From a checkpoint of a small mixture-of-experts model trained on Wikipedia.
Size: 11 layers, vocabulary 16384, 115M parameters.
Experts: 240 squared ReLU neurons an expert, 2 picks a token.
Training: a variant of Adam for the experts, 3937 steps.
Below are experts of layer 5 (counted from 0) of a mixture-of-experts language model. Rows are named router (the router's row for the expert), up (a neuron's input weights, with its number) and show model dimensions 448-511. Each number is 500 + 40 x the weight over its row's rms, rounded and kept within 0 to 999. Numbers have three digits each.
Before each expert's rows: a language model's description of what the expert responds to. This comes from a sample of Wikipedia text that the model never trained on.

# expert 18
Description: Periods, closing parentheses and clause ends at sentence or item boundaries, plus decimal points in numbers, such as "." after Jersey or in 3.82.
router:559466507390492445541541537561533441519489494466461556478454545493473464461435507503532427503476541469457460485479531486510581468571452551558418540473421424519550574437542460515471539433519462
up0:568501438526536486515466464443493510565535517479560461461558446536432542566539541486483456439572567523422501501471518458576467503521442476561465450491549473505530556562532544491446450470519570
up1:474491476485464456446532483489433485514482474530495434490448479464494476478483461526521538503473516512467467508489553473500477557471505562483448514528496462481484516560568491444466511457521522
up2:530521443476455487528517504512438528461428514449517504518467455432447475498522476495615490484490565435537453451500459520464532420550510599520537504519543491512440541460566523457545440485483506
up3:491568462551476507467513525538506471523496503510492439473510473458476518499482505529495448523516421457578473486488468468479401554579496502464505487445504504508495475463456414469503440483525523
up4:500528479429503526452490483465484472529555479480490506489457417501490413477441557507477547537524523512566477488476575488494438460553458480489509424478529482528429461528560507527488558543495546
up5:431420526509500486479529506449536517501528548524489538447534484517544492493456537528447502537522515523459458445476442439421463477563533557561475497479491499542503583528490434478521500436472459
up6:444534530538578554502492480450476497516491509526484551448509500520456450516503479434404518428531490466465448549468485465499516506536517523495514446487524541499478571524451516484508530484435566
up7:508462484518515499574519505490469524504544517500510486486504458525502502483486455433500533526505527507552531519483502517448514573582436479486470501494522444501501527500441555526497524426470548
up8:463470530529470512560473439434552455500545500525446557480513527410469497556513565477474523452536484559523469456504525487527438550548436533462535545438520540451453522491533515498563494503434512
up9:488511481552467466490544493466544540467489543483429562497419473540442526495420535465550532447479563477444551495444486572512452465491422495476508503493546519426506541507512502522492586504449583
up10:498553432404510530477490528465480536460534490583422513467486468467477529514495484579462508548489504539535493400474574560533521514536532483481531462484513425476489505424483518449442502411478516
up11:404541517555440490466492471542436439526491565516451512480451473521524508490430551496556504486574495474467512521479504422474451538534452524602492488440501475461506510543461548455519448417458559
up12:510496528501536536481442458473461555505492429568504459511457586454442507441476479499559497491478480483458523481526492464486500484430485571458501507518519512469477522412481584524470560459445505
up13:463596486455475478483472456489534486479475431532514469452486501449422459465512594570576533494492472507498526578502535544566511459505519496544469553477591477477547437543452539540412509551502519
up14:508536490478502585576485623450472551501517499515469548434536494479562513471489576506516504523460468561568461550508570536483517500480514566582538451448472558450498473533506480480481474493450503
up15:467548492576571540487426480506468443504472486483563484418486563542523402520458503492512519509512498482512513483489485511535557471452452483489475492501519426547472576488455525508482473484492541
up16:536484483469429478478531468500464525489468523478518519496473496558469440458434487505466499481463528435487514505457465456456514467571499599482464500563481548428549572498510478404432472604546486
up17:478496526531493526535529500546470438496421522488498455527532481438538463520466479520495520569521519513509455457495518492491492562560564520472491483510442472532466436479536452442526517448442417
up18:516515503549477551552488518415491400510534500464500453457493538512469478529438491511497549533524502500516577482499428591520520510461395504487424521510441497520465517471569523508487535552528539
up19:427533566453431513495525547553546516466469512498496519495496488447466518482551468478448583502485547502517485547453475486456582497543545512553485544489597537508497539632525534543440501504519502
up20:549530469487441522487514486414531451503490439492476560474500556433531571464492488519445515500506464524558464544466548505577507484452419479477487495502472517537480492530486485493496474519458507
up21:518511465496579518567520518425512490578530558498436547555495479479522488542506445551570474507529447482505490522502586483533496503480509605465454460512508500462531499458539522575438530536493532
up22:473488391526505543603488506519499481527502479489523523536397468531445468537503470515533536496512497456478493489510432576513542505529457518472477499439475499522502563464550554454470530462446513
up23:464522452537520523543483436497504426534482495470511509442411479483541538524505499435553533449530431534524549479470442474424562513470487533478479565476523584481519527460524501512556545517466520
up24:493558549497586532515477527519495461497468467554563510493415535506456470511464412523407419491490484479489499520469483526561586522579451477467500525471527475471493463484488447482365481484492481
up25:546499475460486485556497478473539498475492439587555529424549569457561530572465520492490504466509518528467525544441499547472423453457428483522433561514476555513468494531449471557516532533570558
up26:572421484511483521518538534449512435501424462526494416531535501491509514431443465520509490446498535554512511510517502470530478492494469573529555428545477533530493501449606527549460490541510593
up27:454545468512511522521518456518491504489549530509443512493517575546500447481441503450431533516462495496458418517469476482526524550559503469522523477539499470464484529497462507455503535515489568
up28:503493410443521556464519579374538460473487515472498507520516455525536546423460605540563454517496525530569547472523497489448445526531533564536503499507537500519519573485471501508486528461488470
up29:522457536517456473456542544496573513450430471555567474452461571414435532538476457552540480549501435528506524473478520479526542455455511457449548562549573483473522587410534565498542550562568606
up30:451453558462466461478463480521534443537523540468548452392518521458456472564453572451518475488539509568495466474495487494471529523556468539550486539502523540505472529525575499478483471550439554
up31:414424570513449554529510452447449456570545520468440528561459503494416506486485494414472437400483540523461489456526576491482531554545462488539454485533540532501493493533523526465497488536567494
up32:442488477494452583507535525502491555565502444516544447494508524409485472553506504520507591515451450458572575422458454489558415467413453542473476527485525473475463508584579499491478534623542497
up33:486494399475531456524427443512452486526480509455501466442469437436480547521486493487599550491446557539558544497445488505480485498446501575454560498442539443513497459424579541488560444505463518
up34:551507427486539503480518432477506442502447506499425481517482486467530464475444480492565577538460498528516483479492474500419446523528500513498465484476490484532473561560551569489529457451513586
up35:448420467524443466451532449526495503500494516507551565453441479499491550554448507484540565547517508476507453499474485503441530496486484474453483493471505563489444489413498438463517609474485536
up36:449587486572468494486557563486413499540515629468503524503466496448510497539559504474537544519460523454550444507486522489559521533494383520566551457515571562490433466517547497528500509513467502
up37:540501511560552516502520508464436484548520493475422497453443548530501458493463557550492536540512492455494503587472410488493464481548476479522504500516498550536478451565499545472516460437416525
up38:488474424436557479491532540484537558485469498489577460531454463418484494496492542519564439469505504472476472512486470541517441475491487500536447507469504525501554516530515450468534533590522476
up39:571447489485505488459504442400443535533480474511490492476469412494480504440504547529514499519485548530415491529474578525507469472417523477496531495439552565480527524493503461542479543478493530
up40:588549503564584551508450488456419492526549495505470568541520557596482516490547465462485521463474561496557520564487499597419490541429546494482513472494429455484552509513509547542444533468492518
up41:540505462513479443518589480478503427473555512454517464418482512515539425531470477476524488501491579438500555425519489495470546521534486584446445518520518455527553529482433523495517491423506544
up42:505524545538489511533492433548420545482511485443475413481470443514449425440550465526489500538476572422468478518550488530538528558409534459484516507493540382480545448567518507486420517440526494
up43:504491447509554545452509440488497488523491513529499464533556455498546567484495474499468536550516444538507548505506464540521488511483460514461480481396455438517521533500518568492502520558513461
up44:564508491462536487547492526592484466468463600474532536511454523457509456551534469539529531519548476454526446481442422449581499552446517494458516403480503444504588441544541535553526543472529431
up45:553421436516472431464565480510472489563478461424526563527501459472529526485446553474540445582488505544539544471466521504506462534503493562498524442510492453460539529510520522517432467432495494
up46:513458480458533484501584463519450446510451459532494429491497530481500489522403542477472477499514510528572508503429529480451428507548431532464526455487462451473449544480610553546475443473579524
up47:514474551585566525467418489435445537506522550502545514452573487494515494518470539480453440520559505515570484516499494484481492505499511502509483554519471586478548539546499518585505465451482471
up48:453430526491471478508532517474519497474514509502437508539564482454492512437518544471503502520498570577572462464473590510468472548532499492515469482446466537462436482473554461512516505495496461
up49:434529541548480528536483561476470469481550516574600537516481495518525464546489457474521520506542483495512457424448598498451519534545506483573502514460470509481449511507523453465475519578455522
up50:380567470545484534482555484424479455551505435512520463426462522496520420440477521535539522454553499497500505419540497507462522519486523506507453459454564489475458477508549517615509513466498521
up51:466470475512450547511442454495483445465485477490405448503464532482481475485553532467540511438529499545490454527433554554506432388513479486481495482544547572511527525495542506468546508525457530
up52:473510454508485516449486557460501510506515497532475416503461479490552459419513536506546485466538521506462419537493502451456419502510521479474456495555480466484520482550424495442397508473555488
up53:494537566484514542480463520503467427556536501520449504468532453533496489509538503449492519492581520522476453468507473518506580566522542459512549461472470534456458534501544497529506512441430540
up54:486469451480503507478494417417482500521489456562528476494455498439471472524419521453524514513540532500475366488457572490459503529436446443540508403490497531506498515553556439535488461482508551
up55:505536505567462453464478581521457489572501479524517436470461462515529543527508492543495496455542474482554437477528515497504575518598490493513462537485532544503589437483553496509439498470533518
up56:564464504491575529476519542497552472573442528429575457547438492526473480540463505498419537455474588503431511511516519563509512504448424445533481519542491538464535550460508512560442537560512530
up57:489506540435478491544476475499530509559447557479497509458437469515519486467521499531510556450498460452453518505505497522448570539494556506494504505462553496497523465426472564461466482483425526
up58:465465491489458507433443465521493476485538588514463437424514548430541430565433569523491507559438521561540504462459492526472480472522564509520528442447520460491513510545526459561475472517508545
up59:545491486495549464580458540521554452482476587487545495510394486475488440501495524445482464510548507550440560561539438576482542562464490521495412541466455474507487460519446554445532470560458458
up60:568522540554555550476544500491474503551444510503488572458563459511531522525476546538465453488521459541505523556518535563490508525487448494475452497446459453462440561498559545503421578525537512
up61:494474490524459486588490573532475366534457480527445470472537563541460476536504511483495484485482556478504403492479473527510510523472443406528522467475463481456509487490523455523491477550488447
up62:478563414448529544475534489488459501559475537510466465494511476563437492535485486536494511518508520441484454476489486520477556496549495497517403541476484436540563475468509483431477533459517534
up63:521489545574466520471537543504519474470453442485528521494522498502505489480519509536466458574510541535470400477503624488448469508461543525468540495495542467474522503538446453486446457476505476
up64:514561437486485521580510578500490390455492505506543532556472531412490377482555408533411506527508492456545494564470509478579530569541477518437461470442526414505469465521497516529499514472523514
up65:472513422536483459515516492479515452559475428543477441509377486488438480508475464517545545503503507426538400516524474489508506491538480513447433478469519479438498471508488523509489449552541490
up66:395449563507560581487576521455525485534562483476529526449499488508536450554422507513493538548545520546533506498449472443430547506571517467511486479616518475490521474505439494512433571440495520
up67:458469559481552553468439459461450478561511561513494605477446525414439464511448492448478534536553577485561473529480487507528491521477529430507503450483515600492504520536499513470563528470457554
up68:561498447594544502607455436502460429488500500521477467471481499466577469529435536499506469496448507496479503560543571550554449552559490454509448516428486567455444414525485541459457468494478470
up69:486484476506505509498511531494527426481470491514471526489537485461474495564389519464554513453477579481537526453468499521475527524537478575505513495435457483434526494518512524533505487472442472
up70:462443505520501528514496541570411420566531511518565521494500540401503501537494466466532471475469601548519529589520516503496474496508562573572527499464500573453469466528558539523468506452428517
up71:530485448567557520509450505402498506542520492439531516515505488496427540529484471509565536485486517534448491499489550566426491523477506593475465515441550472478546585497559557463483515424519502
up72:462494440568524526531397501447482445540524566515508496509473440493552489495482487519483577467507492512517447510521466566565432508504476507538478518462475528449540595528507514529485452523451493
up73:516471468542496450537504444542578440478527491538481489498556540452466458521539474504441596511490471464427481564436415460528530448498483505411459587487495490544554452550540558544553563526524527
up74:502495522552551506575543519523532473503518541449533503527513529484550488486518493503459497433534465477522454443511467517462490453493516517557499484493476531472541527585454472530523540395428428
up75:483473528568579521553501514509482505573504459475473540478508518526494527453511502452514459522504534550440573533493458482494532484516484500483433558466547573538457525519476545423491497424524575
up76:561561499487559540570492535537368513547507555397476452542475556551491530506493454445465540529502475455533470597542548610454512517564531441555486507545499554518487507550490472481500506465540612
up77:447464542543408516472513509571532513496518518524485484487524527581459507436487600530491540494528534452534474466510463506465518469575419479555552506453611567472508539506527460525455574462535486
up78:500510536495476491522457524539433525472475483559548483449475512479528393484543440509532460483511528535530481569463481507532473544438531512513488529464504529461504460572500553554476480485498525
up79:497511427523464547571468471513488406568417585475539511442451477380485470524428429493585433539432490539544554501477512522446487506503527565485544520498493461454518463491522512491557473526411512
up80:460527502485452537600511416444578488531490504550498498531533540509559480495505457498504543434604538467513504412473489532524485538481492491530478463514556517544481524440467462582554517486460555
up81:481460508458428469550547513436534520551440513456517438487493538545509477508428585468494432468509563508530425509405575479504472588526451540511475520475492541539534476498489463521418507541551606
up82:545503576488558457480518539506481560532502491452607502505483467539481408503530534480478455512548503510470471473466509518466478472464499470468505454562563510455546557541450452583407538479490491
up83:460523520490473451475505534480570399485488493540498563484473441469470524532488547486540436486463589534483532471520478500514549478531469591528549565461499524453455604472513514492475512457493544
up84:415566514516491489590509447509472518506559477493547437461383471542466452534465512523518513480553510528518553480495555505480554491584526570462480476453456499452550441538477547501451528501482515
up85:515520506570536478600432588518460512503472475514521476541410456451437510499549440473500482583480499426464495545521488539432522536498456493491536542550541443481453517483513504486502535515485494
up86:466444508499435508439481524494449523561509554530521481529428410455451451490461435497512513502556562468491484438523527532477485507498392485513499481564519489519495504511601542572456537519541551
up87:543537462553537529520399499528476456452505553446423500476522489498536494541442483526524461518480508464437475498459501579464495486477502465472514451460525536454429550477504522522423502541418454
up88:524504479532564502520488504506419521491510494560429513525488495506436529509452498474497466421469518492491523499477490563495502512584447538563512445460471450506574565475527556544450479545517501
up89:493477503473472476528465555511479430449509542496550533508516426518590569467457527484560523537568521501501575511472506570472573511571456565494473482484485421558492542501483554484466524476511561
up90:405455519522429480515492454545451500540449520525496487513520505513524461541525461458521517447557468464510412479464469460416529518539432572523530513512468489492509496499488441483472588453527594
up91:494538436516557473540483563530517469547519528556511532488467484523488443506525500539552564588514497519554507524490480546495475489464474562510473442407523514526401541481504478485529442495539517
up92:498426493451538472482436523463480466493468579560539544478537494515502493484535499473511571491488492502434441527482541450558506518521535468513493549449512478537442526445521571469472505557538442
up93:497457489531567444478438446499558440532511577445442489535417484477517469456547529454538523538501522513423502559493497544542519470443518448483441559530478599559476551472456547528493488515494542
up94:564439458434556581510437478536497467427475550518456478493531520474495471474457480468493518546477486461481506566501459510461523506536399491454539600472504458502512533514582529527496455493474483
up95:541508470538458540493504491469513503522482536525487490462468539467527436518417440504587484542502513477481517506473487554534534516409467472463476501514499474465530478467544496484437546537491495
up96:459555524524464509552461480537482438520513549468492570416501464514545467539514483502512457513522546500540542496488520563469464496492487482481520476447502573539515518549496570480448525458471576
up97:525512550523481481478511461529482479591523510566529454467412402563503455485475511444486419560475551556468513443465485490516509499500454498537556490519468471488478521438540470526461498473537628